{"activation": "relu", "router_score": "softmax", "balance_loss": 0.00263, "init_std_router": 0.00941, "rope_base": 10000.0, "rope_fraction": 1.0, "qk_norm": false, "parallel_block": false, "init_std_up": 0.0301, "lr": 0.0101, "lr_mult_down": 1.5, "batch_tokens": 131072, "doc_mask": false}
Below are experts of layer 4 (counted from 0) of a mixture-of-experts language model. Rows are named router (the router's row for the expert), up (a neuron's input weights, with its number) and show model dimensions 0-255. Each number is 500 + 40 x the weight over its row's rms, rounded and kept within 0 to 999. Numbers have three digits each.
After each expert's rows: a language model's description of what the expert responds to; "gets" lists some tokens that make up at least twice as much of what it gets as of all text. This comes from a sample of Wikipedia text that the model never trained on. Tokens count by the router's weight.

# expert 9
router:587494505535517461532544559447478533546486551538498476498498586492501477520442485509519553505511489495467513491522545506503542487520517457581488409452500495499464521542489597478544433493547445442559493460462486508534456541509560479466472474558465523526435499475494498413479516512474555465484517545498464519473509474488488403496477503504477485486460451601484547558497528579535525529497403513445543486524569484553519500512557477489510509513522516531453519495510513464458512453566443486548592571568451484575501572477488533455465530562553531423497471481553450528521509534564537508540518519513509455489504491523447546514467515501486477493497521496478577521532519512526514491509514603532487454506522502557536524451487471499544392494481498493603495584347508512535539563536517
up0:430548510526508414440468492447513535540442499545526386529514481534527474452433506515491575449532558548479470556458562494512461489501585498454543472494475439479512524507446480447477481514455490517486476491460485495449461513524525531524470490520455393478486436520547529495467475496452563517488533517514470474469524495435496371466394463497481505505532473547472465569432531546480478521514527414442493495571492495494544505538467399454527572509565498533515525542579508488557456487518499478477469483559492556473467489446466479508487472472558490467490439456474408478535506473542506442453456494495427529448504530530490521477476433503411556509577540493556477494470468465431490510457483487469546484496553523480564508494504497503521448436519485470471514565516475591447453488498461
Description: Space tokens and word fragments
gets: " ", "na", "li", " p", "to", " de"

# expert 12
router:541557489469451550500528492449497600516533458573538506542483570454462497515560444500538565485448483488469429487499500469490540526514555547495525516492501550519549578472485503486509449452510496472566495594497490525575484560485503495488476460547515491523504524516475514498484505525524561483485517573507439494466541528506543512499398540508512567496403530488516507527507447547506493500400532441473609477514508527529512486599514488508529451459528499576533520534548541494529535461482530551478464502554487569459549515531507515492501536514512478430476523535510468507516453495513516512538439549451561481443442544526462509530516475518514471513500440556405507522440493458520595566502503556526475577583524529448552505546454440490513539498526531470515448502479512547381588583521506
up0:442505557481527463450489512536496448480489481471560438475525544555438506584448498514562476537532483448539420476519450488490516542544587524545497432606526504454531531531460468539500506513495526470416521498473478498565519541550555573557461505540432559535521490483440468501506576516474489532537488504512510472463544525422467473433489517482463578385490530553511547594565480570520413496531540520500572549548455472526526528514547481562489517475510443542466517454476539462442505472544427516512473477462494523489463438566504501494503500499562502476510487509467475489463549478546415510458453539522502540534483518589430531509542480521477488484497502513466491530527590520500435541526570555536531492511577445512487524538562501489490465481487533439462498426485481543485529462473469
Description: Digits in numbers
gets: "1", "2", "9", "0", "3", "4"

# expert 15
router:497471492521447516556492551479449461545526530566522483523567532499476572477472510516453554551485516441428409494494480477515540395559487499515531438522502542513502518525554496473511503473487456433544502505411468546494513510471506436527517515446503471520501484523493493476455531516536461473454488576611483511487469473449583449585500507564614471507467491592477462503483444529467615466554564525458491488501591496587492479553515425586515505502486453542485471495509549472507517492483478511446527516480459516448540537517514498427470482478501531411493527475532460478572506495540463459558509507554465522470482530472428510438456545506498544477486436477483511438512460545594524522501509472443611483481483442490521493545507517521467506494472513508439513533439511424488470499475470
up0:517549454446481530522505518401466512540539554509465477510529493499425498484431450495432576539456442551503592564524498473411548518522468490509510521520448515444539461448488492529545512461543523523469498569515500508563473486477434509536528501428524479416493476521485519559481450477481478449452507513523497542500513494457494562529509520522474473465546426486462433498571499474543468480502524490494464460480514477484489445470468502493515542504498477505479452520462471493466505465611477464446477531476502598497529421500579543502445585538516447588510450540516433452495511493503518444486454427507574554561532518573447513500483499504570520529566427501593435480463540426519560489580521516489514447496478482400480517511524480519476464472465550429459560540499490496489522515444492
Description: Digits, units, hyphenated parts
gets: "0", "|", "–", "°", "%", "′"

# expert 1
router:447521570467526536565461506534513496514535524475512501546588571509467563404528463511493508504449446504443494428511506504410450464512563492499488476495463497479499524489530488507505435376521544458434495488537518536488429526510568459553495504524452438467473467475467482432491459560496496491431483510535587507517458518477525498483454489470531525514453532545487503555487512504544521468500510485511437462573500497528504559517455434459448543514562459456502496525495468547567506410502496487533551485513510478506476559529537519478518513477474587439512577487494494527479537502487533492503487501460535482378508575492397571514489565517466514538477497467385455502477466501531572494510513461475457422502507544526489496515480428564562503422521479483601519458523423486453478550467502
up0:529522531535455511532448530446492541466527545447505492502463497572531493529493477452569468484460469455507508553459514502519507491559558457562501524450489596438443443490488555509493505490411516509470498538487457487452443495536480447509449493581512449508545476549515472485490429520479514544413512482478543514531503612535524448487412467508433499478451591497565497507481503501552532446579485521502497530517546492471471505489446516477468486557531514441551524538511469480494566495590521448553532500509521580503471478496533454464518547519534563529497510394545538553492530438479521505565551466507467501452443539480496478550546462485520533467532548550480519528462513473434526509451443473466545411560511506453414492515466516493565524404469495510546554507476610543446523495480532
Description: Auxiliaries and pronouns
gets: " was", ")", " is", " to", "en", " he"

# expert 3
router:509558470535423539514473485515480542431530535526487487473502519505496489438422501415561493431551499529521505497539522450499498490496511509533505453475516436577514534400472518489419515502521486498517477477508482520563475498503477530474491564528435452488527479438515484485497564502463583454500472534467439491531477415525512526603400484549463510487443553579506484516561498447490533440471458503502505510520500467510456580518485546549471435510550534499444472497449520452509492514455441506493521471538462538542527535529428511507408478503475509505517495480493589428540484517481502491494494570526512514392537484470516487502591539528453534529528461470493536482487466460480485516554442565474543454474493491537513421522544573577436518479451457502556518532428631487452459536544499
up0:532456510517545586514450513521537467448507445446478472444453532512455480544527467514548479485436477558462476470534578483428496506507481501596510484506461535560422550431479581491479502475513481537485443431486495515509416514472437419470521456538523471456473556443454468454556523508585445514500440511515504512497446563519517542542546478501507428497422494490513493544511552524507535547504458528518451499499468546463493421522558428463399476491502464524493494497508475521551445498494539517499532568475427475578546577549445535501552511501481487440509483578440468447509490546453447579450496522403472468413519494531489520495520481498485515533510526553526447419441508558550493495521522486528590486528493498522525513459549478491459478468469523539530535487463519494517560476542558
Description: Sentence and section boundaries
gets: ".", "\n", " (", " \"", "==", " re"

# expert 13
router:490520461506515556497472520483465564470468518493475495553496507422477426438458479480538483498543519511485483454530525486411478401535443534562521429486510555488532596479531542514622482438493557480488417481480533504595472569503513501470494459570534521505453446485453506499507499512524499545560549531538508500498510515517530450480472516490590555511459526467549510535470502543497488556446534570486480490497513454491525486598452469545542563513512492499432423553424537427548460536489415557485460529456542501509564512475519444470501515454511516458484511511529487482490565550548487512531477476457515530480511522506505518527558593474499541572511496581513515558529486501510503601497580548442492512497489522424525437488533407508529460474498442511484519487492423510476461564486536
up0:621543517539493532515462509468517470446482470454566529525521493451471491545493505484516461451518481488510499419558546536511525492491474454515561488422456456493491480515490536461530536451457403540479479483485578563481495511461491511531421446415532469530477550486490490441482567499485515464524441527475467569525468444493498493529514460450482498560537530510444473506459534479512471552510507532392565484586529515504448456473502530490516506534517479575550444497455508482466479489519460454425529592593516518535549546484520528520476530520407504540464496464521510532469560514482470456543473495461537543489486552442481455517456502534495509536485463429525443513474446490497544602435460526467520510506521565493565513489589504563531515514570430549471471451443530421529515590512462
Description: Table pipes and separators
gets: " |", "\n", ")", ";", "in", " –"

# expert 6
router:542500512531477528433423533497481537423511506523590499464614489414538446522526518416484511524440505480474492472464504503484488490559573440581449536420457526502598510447497565498536490444464479455498508561492484492492489582486499531502562517540559530512509461487519506448457541494498503499484526471490489476507446545480498545503433530509512478494505497469470529542441486498378508473488552453458498452571495479483471462496453538475499513604479516463399474535558445480471512497479507516468514557428531502507540499545460501438515577505507587501496514529486459436462477433498516555482564463420530478471489488464552509553458435509511496506461491514443512494486581455458570534556536539457466566458438482517540482433526564479457536455496505567496554492513510536476532536525553
up0:520528484514484465437473506487488483446459536546498409458520486457521474460413521466500497512475462552529541537546544437446486477516484427495481482488548441488537486548510475543497495540487475512507533526488480503518457454583474550515483495467522492508559572479489533466455453538561478555468436545542515450573450554457465463501467492531467515460471561472518527521462405521441443501522514484525534471473503530536512485470463529518461510502504490540537510471553456538481462489516646543464552588502488509422526526550474624537462485491514505445488577484561519431511454478402460538506485482516484517520481482472494556509517540444456456547463524528516498576497516533465556497562492466439536463573466491480607462540455556536507552456499595475512521467440500438457515436460543
Description: Word-final suffixes
gets: "s", "ing", "y", "es", "er", "e"

# expert 11
router:580579582533461552507523533518378536579491559477468516477437527489495529520520474501475548484480457454460490512532535467489571452439521501552406497495530484533529471495473521500502559516537543412542514479421461484513527503651492516520487440515486489502466463454525585495480477526515459513427531562513535517486521482546458539501469521575522563505485523528498510548500461506525507555467505529519556500509590517497480533594466425527556566464508543477531546558440441478470477489505405457437443490517518478423518495487500492448495481498521426565502565498536444484492514543480482514591520544458494507412457493493453511556551482520526480495525468573549497493480497510506529493524501491475502539599559479559499524469506458538476472484397487508517477518455559496481520482483502
up0:460484486511524481603502519495497522475504490510445453513516437447501460537539432556491443436496484529509498526510541529434461448534458516478506520475489462504579500545530415471545437510572461490544487501492544477461487584537390440538433513504520451475522513519398521516499487552515459485493479547475540535476489515566459483485479494495495516418471494578472512540465467467474489516452458481477511542493489504549479447406462505535476559507485481501474539493417455420535407532428564593517558479448539514480551510466512495542465450487514482518491466571586478526513478487530415466474450472471501455460486436473519600561562459496579529574520457479556511469505484533505512452580519496466485458474515540475503470504392490466478458483482548474543528528541533441533495492471510
Description: Capital initials in names
gets: " ", "-", " S", "g", "e", "i"

# expert 14
router:501493497517439558558499494528506477534495489483562482473472460532393479459487469442473514460482526516540447467480489503463474481518539485459473504406491524465478585560540473427502522495526536467498534499413494518539500478497554450469582525506512489476535450420517560459465539475518514461544481513505549509464515492450544430500473566437440542489471497473523599544506458476484447537481456475486553457475497490517422516528482466547563480502524483583590499501447557534451455496475495534493535514472490597463561473451450542540452535562436498474504493493506500524508547472484520448474443460484444457526487464536531488567473480511508556498485513504527537552433460482483577438489482517609550472554558467528532452499464552478612460524495490501507523558462542634529535517480554
up0:544534477555426505560539461465568507462555466494568434477514487518468463491509591464524448532487530518536485445596580478432468459557407501532558501454491454469505512518491522490466588445522475545518472525533502510534557448503438488487476461481505481508424521515569537487559490512579514498492519465541503495489422503501504478461475517580479512503516527434525565461471541456494444484505499523503514458473542566511482498474535539500536522441450497502542569465579476544534502481507517519509531566508474571492498478475472491465510562432548524538448593512494503432498501471510477503474523541445584522526552534548445511465570429470550550464447519476529519482467486536539429562518514464508400484515432502540503441512539480554514504538420535520548454593544540567494483545498535
Description: Past endings, prepositions, inner pieces
gets: "ed", ":", "d", " in", "t", " at"

# expert 5
router:554420530506522510597476525425497470542464513517506549597530613463509452507404428490521521534472515507477477505514506450479526466515509500489451489529417564525407570509533485402503468492519567443522477548383485540510518535479456536495470477536513515534492527502531509549469557538550482465478484524504537461488493508544474513496509566469560490525492521538491452469493481523519477450472407531465486521578574449514481554514519536557479502506539557491495490517502532520539498437491488547535536446460567564469491548598501593534495579466536474536481518539517488443471517576500459506538471511551566496526515617445516529524508558566550463518522477479493546513532561516512520481500525503531542467576590599500510535511483517481511498522460497498499529547466513498525476548465469
up0:449477567529515531532479437488516514487501479535546468563514554506507513531578471524514458483565445513481465505461517529458523531546501491505579486499471515539529512495455452477530524554479521455578464496519538582489454436457516515543532466514567485483415565513422539528569492477499446370564533569497487483477446523463473477554512445486477464492466479502496503426553553410590407486484484364539474439444581470530473450553451474479568501522558531436454486537411479488555503527454492452503489474490467471463534443521436518541491494482516555485538495517459437502495534512535479520515502469449508503490479510466489502580470492485529542480498448500458422527496568421455510476528531501533438511515457562451552440528482540523517492519454521510525497504514542542462477559515501
Description: List and heading starts
gets: "-", "==", "ma", "|", "===", " de"

# expert 7
router:549523486497495482533406507466453498517540512498503586612481477498526566418548564493557476542476492467482484514525512499494573571513439472575502503411516521521484497512512459509455497453488562521494504488532521483462510535534546442446491575585414497492466434477564525477544517557506503555474521503481540498470499441482540493562515492555480477491511539481529573491516465527398595505479447495426501501462489513495467541504490500575558452532554481506422530524541581433460482532502476535493461468465520468425475531525476485535465537590548520487520482443524549489528511461477461478532505549507570489438540530543538535498495497535485545603498442443453478497503479505475535567566537478405497442466562545435524449477496495554525446491501492468502532485450472522451507449456550
up0:549513528411510522520474499427468550515508468518495443455489418467488509510524523535513472457487544509527517512470549548502459445491457447507499561478581456533463447500487488510538518532508556520484521552447519464510490451459523465402538478502507531573590539531551431550480540480519452522545553526632532507543544434588573467508465530497485466519513473541526466579501521523521503515480477514519445494454559405513502559447541489440455493524469505505466499478453484428502418489519538519504571543518512405526532514532496544444455510480473526506520494491536563453487546480549534476448495485519445550490545470459519520589500506491437487553482489487422555503488451444516471462600499578448489498443519485580492532487460527528495526517493572498484551506518506561461481565427557
Description: Conjunctions and commas
gets: ",", " and", " as", " that", " is", ";"